Experts of a small language model: 4 picks a token.
Below are experts of layer 2 (counted from 0) of a mixture-of-experts language model. Rows are named router (the router's row for the expert), gate (a neuron's input weights, with its number), up (a neuron's input weights, with its number), down (a neuron's output weights, with its number) and show model dimensions 64-127. Each number is 50 + 12 x the weight over its row's rms, rounded and kept within 0 to 99.
After each expert's rows: "comes after" lists some tokens at least twice as common just before its tokens as in all text. This comes from a sample of Wikipedia text that the model never trained on. Tokens count by the router's weight.

# expert 65
router:44 32 60 66 38 42 60 49 35 52 43 55 44 56 40 41 61 46 69 44 43 65 43 35 55 49 48 46 55 43 48 56 48 67 54 47 60 50 48 44 46 48 47 64 75 24 73 44 42 66 43 71 51 53 49 61 44 61 64 24 48 60 62 42
gate0:38 57 50 53 30 40 58 50 54 50 59 43 23 47 61 48 50 54 44 48 45 45 57 45 36 51 33 46 53 32 31 52 46 49 36 55 47 64 44 46 62 46 46 54 52 30 52 57 45 43 45 36 53 50 60 63 40 64 47 80 57 35 52 62
up0:64 71 47 60 24 52 61 53 54 57 77 49 14 43 51 54 59 46 47 76 66 43 71 34 51 41 28 60 68 34 38 42 47 60 50 61 48 40 39 41 52 46 48 37 51 52 37 42 46 38 67 42 68 34 34 48 51 53 52 82 37 43 63 52
down0:31 62 69 55 40 48 66 48 45 59 45 70 45 51 59 48 59 33 70 53 55 51 36 69 38 38 55 40 49 45 46 35 71 39 56 52 46 57 50 56 58 34 65 49 31 75 48 55 60 67 54 47 67 26 38 51 65 47 28 41 57 41 45 46
comes after: " the", " of", " for", " and", " in", " with"

# expert 109
router:31 44 56 66 58 48 47 56 47 33 40 51 68 61 53 18 47 46 67 53 49 61 61 51 27 40 55 67 62 51 67 39 41 54 62 52 50 55 42 35 57 37 51 50 53 41 74 43 67 52 54 69 66 73 38 37 64 53 42 33 69 35 51 56
gate0:27 44 43 41 57 46 63 43 60 62 45 48 53 35 66 52 40 73 54 82 25 43 56 35 50 52 55 68 66 57 39 73 54 41 52 53 46 54 56 39 34 38 54 71 51 57 49 42 53 44 57 39 59 49 49 28 53 65 56 41 51 49 46 53
up0:19 37 20 49 47 43 52 59 44 42 58 34 64 60 68 40 32 49 50 68 34 52 61 52 66 68 45 36 57 50 53 58 56 35 53 53 37 58 49 58 38 49 44 59 47 40 49 62 43 37 47 67 49 60 56 56 64 47 49 36 62 54 46 51
down0:48 60 56 57 55 42 38 67 43 61 77 48 62 63 86 40 45 46 45 49 74 58 58 46 58 34 48 41 52 41 33 56 66 45 61 61 57 31 36 63 47 41 62 34 35 54 22 40 31 27 63 63 54 61 65 60 47 54 41 44 56 49 46 41
comes after: " the", " a", " his", " The", "'s", "The"

# expert 38
router:60 64 57 32 42 51 34 48 31 62 43 43 37 43 13 70 55 47 66 63 62 60 67 54 67 56 51 49 32 57 76 45 48 30 25 47 52 59 62 43 54 45 36 24 59 69 53 64 51 36 54 56 49 54 59 48 43 28 54 64 43 62 46 66
gate0:41 59 82 38 52 52 46 55 53 49 76 66 35 41 45 33 60 43 65 20 44 69 38 60 44 63 47 35 20 58 58 31 56 48 44 51 50 57 33 70 52 43 27 50 54 57 24 56 55 58 52 51 60 54 99 45 47 42 65 42 32 68 43 38
up0:45 61 41 60 68 50 38 51 59 32 43 51 40 29 71 52 06 47 30 46 50 57 25 56 52 25 57 43 51 42 45 54 27 66 59 57 39 59 62 58 42 63 45 48 52 35 51 62 34 39 57 61 39 59 65 62 73 49 40 47 49 44 47 61
down0:63 54 41 57 68 63 38 63 35 48 64 46 38 64 38 55 59 52 59 21 58 52 48 73 51 75 53 43 46 53 33 39 29 23 49 55 59 54 27 36 54 54 47 63 77 63 44 49 28 35 41 67 30 35 83 29 39 52 42 49 37 67 52 38
comes after: "m", " M", " m", "w", "im", "am"

# expert 56
router:46 35 44 73 50 51 46 52 48 44 56 63 61 33 35 39 51 62 33 47 41 56 72 66 42 46 62 55 56 69 60 47 41 62 67 70 24 68 66 75 55 46 72 26 47 34 68 60 69 47 58 50 62 57 62 30 52 43 33 44 59 31 53 47
gate2:46 43 58 31 54 45 44 64 44 34 41 39 53 52 43 46 50 47 54 51 41 42 53 57 62 50 43 60 19 46 44 64 39 45 41 53 48 42 64 64 28 62 75 84 53 37 39 61 56 44 58 50 45 58 41 65 52 62 40 29 58 42 67 63
up2:56 46 51 34 53 40 39 34 57 74 45 48 54 52 57 50 57 38 40 54 37 38 71 54 41 38 50 51 35 57 47 45 27 60 44 59 42 33 65 31 42 94 45 54 41 37 41 49 60 58 45 55 45 62 38 47 46 31 65 52 69 46 64 42
down2:50 38 56 38 53 54 32 39 46 44 43 46 48 79 44 31 32 48 62 54 66 76 46 38 62 42 56 57 49 54 28 38 49 52 50 56 52 46 57 55 35 64 74 65 47 59 59 58 39 38 64 52 38 24 29 69 47 59 34 50 81 36 62 41
comes after: " |", "|", ";", ":", " USA", "',"

# expert 118
router:36 63 35 51 55 31 57 45 47 44 53 31 61 44 65 52 55 51 44 48 54 52 38 37 61 53 54 54 36 35 48 75 27 48 13 42 32 72 71 67 45 45 57 57 51 64 25 58 43 39 44 30 54 73 51 63 56 48 41 39 41 62 55 42
gate0:66 54 72 46 35 43 64 55 54 68 26 45 58 50 46 37 24 44 81 52 56 40 55 58 58 70 50 35 50 74 41 29 54 57 44 61 21 52 57 50 32 75 40 72 64 45 61 71 57 37 58 33 58 47 60 56 34 53 40 68 62 61 43 51
up0:24 60 55 63 48 47 45 40 54 68 55 69 37 49 68 54 48 19 33 46 54 66 57 48 62 52 38 62 47 49 36 36 49 35 44 57 43 16 50 23 53 53 43 31 38 55 68 33 59 55 48 52 56 51 41 46 58 57 54 68 47 40 52 56
down0:27 39 59 53 67 86 44 36 37 59 45 61 25 49 34 35 73 47 62 49 46 75 66 47 49 68 39 65 49 39 38 64 43 62 50 59 79 48 56 22 32 58 50 58 49 51 59 48 29 43 61 40 42 35 46 25 74 53 53 43 52 70 62 42
comes after: "\n", "'", "istrict", " County", "change", " Wrestling"

# expert 70
router:46 66 48 23 38 38 52 46 73 43 41 33 29 79 26 58 53 71 58 32 50 54 32 66 40 46 45 65 55 51 61 53 51 30 46 56 62 75 46 56 44 45 45 34 60 55 44 63 55 54 37 46 58 42 35 37 58 53 45 42 39 44 51 64
gate0:37 40 61 54 76 37 49 55 53 33 45 45 51 59 52 53 69 66 44 45 27 37 41 51 56 50 58 28 52 46 55 55 60 29 57 49 38 41 52 81 39 57 45 53 39 24 63 72 35 44 48 69 49 74 37 47 63 68 39 33 55 44 69 54
up0:53 40 44 41 60 54 58 58 46 50 39 59 67 59 55 71 57 55 32 29 36 45 60 52 56 55 45 49 49 42 36 14 62 42 40 72 50 50 39 71 48 37 57 65 37 58 49 70 66 49 44 72 51 50 43 50 65 52 42 43 49 65 55 53
down0:49 57 54 31 51 70 53 46 65 58 40 60 57 46 48 68 69 48 42 56 35 43 47 35 43 54 36 52 57 44 30 68 48 61 47 70 22 78 59 62 53 54 74 55 28 54 49 54 59 35 43 16 50 49 63 38 56 44 67 52 51 53 45 64
comes after: " B", " H", "h", " b", " W", "b"

# expert 84
router:37 67 33 45 26 48 65 40 45 52 60 61 61 50 49 54 45 53 50 62 71 38 62 49 49 38 54 33 28 32 34 40 53 42 33 39 46 41 46 60 58 56 45 68 46 45 32 46 47 64 33 52 47 59 44 45 47 36 38 60 47 54 35 49
gate0:28 54 58 23 51 48 64 59 57 54 59 50 53 35 47 53 34 39 38 56 53 37 53 59 67 37 51 35 36 44 41 55 52 45 45 60 33 54 55 68 48 51 47 77 16 62 32 62 43 52 46 41 63 57 47 52 36 58 62 59 32 39 35 44
up0:39 45 45 31 76 52 58 68 77 33 55 52 55 44 47 59 38 40 29 42 64 22 52 59 57 39 34 51 42 38 25 53 40 50 36 39 45 41 44 80 53 53 38 53 37 55 48 73 51 48 56 46 56 50 36 42 47 51 38 78 33 43 47 53
down0:71 58 30 47 41 48 40 53 40 43 48 68 35 54 57 26 48 58 67 69 53 49 50 53 43 47 76 33 45 39 70 62 63 42 52 35 54 51 41 34 30 59 48 48 22 38 66 18 25 55 45 43 64 73 48 46 45 58 47 42 69 50 55 53
comes after: ".", "\n", "s.", "es.", ").", "ed."

# expert 53
router:57 38 48 43 46 71 48 47 55 41 52 55 65 70 57 46 58 26 47 55 29 55 46 48 73 47 37 30 70 53 43 55 41 61 57 58 61 41 33 44 41 65 49 55 53 33 43 64 74 61 60 26 53 42 61 33 41 75 50 57 69 37 39 60
gate2:58 46 17 34 41 35 43 54 36 53 33 47 56 49 23 53 64 49 85 47 50 45 45 34 40 46 53 60 49 68 36 31 49 49 46 54 56 50 33 36 52 27 58 54 42 56 33 43 59 45 59 50 48 59 46 35 50 58 42 46 73 60 73 27
up2:51 46 18 37 35 35 59 53 36 61 33 49 42 47 35 57 48 55 73 46 43 49 37 43 56 52 33 42 40 67 57 50 42 60 54 53 60 64 30 62 62 42 66 33 57 48 29 24 45 51 59 66 59 66 56 38 36 51 41 42 61 63 62 29
down2:44 51 44 44 33 34 31 36 35 70 55 57 59 50 49 60 52 62 76 59 47 44 49 50 37 56 54 56 51 27 41 63 36 48 54 65 45 75 32 42 65 46 65 44 47 68 36 54 41 65 53 40 63 60 60 30 52 44 49 68 59 86 48 56
comes after: " the", " of", " and", " a", " in", " to"

# expert 88
router:54 61 50 50 55 32 27 55 46 37 43 54 77 38 20 73 61 59 59 47 43 33 53 65 56 30 63 41 42 65 46 68 44 62 56 52 26 44 36 57 65 46 48 68 60 49 53 39 56 57 46 29 51 38 61 44 49 50 57 43 50 48 49 52
gate0:68 50 36 53 38 35 49 47 43 25 45 46 74 45 47 38 39 55 33 41 43 51 43 49 35 60 40 47 36 30 77 30 53 56 37 46 51 51 63 65 45 64 62 38 73 53 50 54 41 37 43 41 27 60 48 74 50 32 66 41 65 51 53 51
up0:56 66 40 55 36 55 61 47 61 46 58 64 63 44 49 37 55 66 54 73 56 54 39 48 37 53 53 52 54 61 31 22 47 66 46 44 48 63 71 33 50 46 90 38 39 53 54 24 31 52 57 35 33 45 41 41 50 49 65 37 59 50 60 52
down0:19 31 50 38 49 52 61 62 56 47 87 40 44 51 38 42 64 46 58 45 44 43 55 24 49 56 32 26 40 43 66 48 41 56 47 47 33 50 40 50 36 71 41 81 52 48 63 50 56 50 61 83 66 32 59 49 57 41 37 62 50 51 61 59
comes after: " |", "|", "-", " New", ":", ";"

# expert 14
router:35 45 44 74 52 49 67 52 42 46 52 60 38 24 74 59 28 28 80 53 33 43 48 58 52 54 51 62 34 42 51 54 44 38 51 42 23 76 55 67 56 59 42 27 56 30 58 36 60 32 67 37 47 44 60 47 65 48 50 50 51 36 37 50
gate0:61 56 31 73 41 57 37 59 52 62 51 44 88 40 43 55 34 64 38 64 54 61 43 41 52 50 50 59 20 46 63 30 45 60 44 42 58 25 38 56 40 70 47 46 43 63 56 44 34 52 48 48 41 74 51 53 60 52 52 51 46 52 51 81
up0:48 65 48 48 37 50 60 36 27 47 76 57 68 59 20 52 58 55 61 20 38 46 43 57 61 42 52 42 65 56 18 46 36 17 39 28 61 40 54 47 36 43 28 47 38 79 28 33 45 49 51 75 47 42 62 28 46 38 61 61 75 52 63 42
down0:42 34 49 46 47 45 57 50 68 60 38 69 45 40 57 65 53 30 47 69 54 54 58 45 25 48 50 43 32 55 54 40 66 42 42 48 60 55 50 40 22 35 35 37 59 38 58 34 61 38 52 46 49 57 47 38 57 65 28 68 40 58 43 48
comes after: " V", " L", " R", " J", " D", " r"

# expert 60
router:46 38 58 34 25 48 70 44 51 51 47 41 72 45 43 54 56 45 50 63 64 60 69 36 65 59 72 46 45 31 35 46 60 69 65 43 35 49 52 47 67 39 59 26 56 73 36 37 33 55 70 48 69 59 59 62 36 39 42 60 71 41 66 41
gate2:37 46 32 34 62 44 31 57 43 58 59 57 50 51 55 52 48 36 42 50 56 45 64 68 67 48 36 61 48 41 31 41 61 50 53 57 62 40 55 53 74 45 65 26 54 57 57 42 33 52 37 35 40 49 50 40 66 44 52 71 53 47 35 51
up2:33 58 49 51 65 46 44 52 46 47 56 56 39 65 45 74 47 27 60 45 52 41 81 42 62 56 42 62 46 47 21 40 51 52 51 46 76 29 46 44 68 55 67 26 43 71 70 56 40 63 28 41 45 49 53 50 72 52 43 65 56 60 50 33
down2:47 56 51 64 32 31 65 45 63 50 54 67 38 34 57 40 38 56 58 63 57 27 58 34 36 48 37 34 51 46 63 49 63 21 47 75 36 50 68 36 52 59 72 46 34 49 35 30 23 48 42 44 44 38 33 60 53 42 55 59 61 54 26 43
comes after: " was", " he", " to", " He", " and", " were"

# expert 96
router:48 39 33 45 53 49 55 72 55 45 60 53 55 48 47 60 43 57 60 52 52 56 37 58 55 54 48 31 47 46 39 69 49 33 35 43 52 74 34 80 59 47 45 64 61 24 54 71 65 70 56 74 52 35 38 46 69 51 35 35 48 54 43 70
gate0:56 58 66 46 54 52 47 41 39 49 26 28 42 29 25 59 74 39 51 52 59 47 47 31 50 60 25 25 57 48 42 62 49 42 33 43 70 29 63 57 52 47 77 61 44 39 29 45 47 49 52 51 45 59 48 52 63 52 51 52 66 52 21 40
up0:51 46 49 49 44 57 43 73 56 38 92 45 69 52 49 50 29 76 40 46 29 65 41 73 41 25 60 50 49 33 60 31 49 66 68 51 48 46 29 61 64 48 32 44 44 55 59 48 44 52 64 41 64 46 56 52 57 43 51 45 39 33 54 48
down0:42 56 46 35 60 48 61 29 70 45 42 43 53 12 66 65 54 46 33 38 43 56 48 53 67 46 48 27 41 50 58 39 43 31 40 60 68 39 49 42 22 48 42 31 39 55 58 50 47 49 58 36 42 47 61 33 39 35 33 51 59 55 45 47
comes after: " G", " K", " g", " Ch", " Z", "G"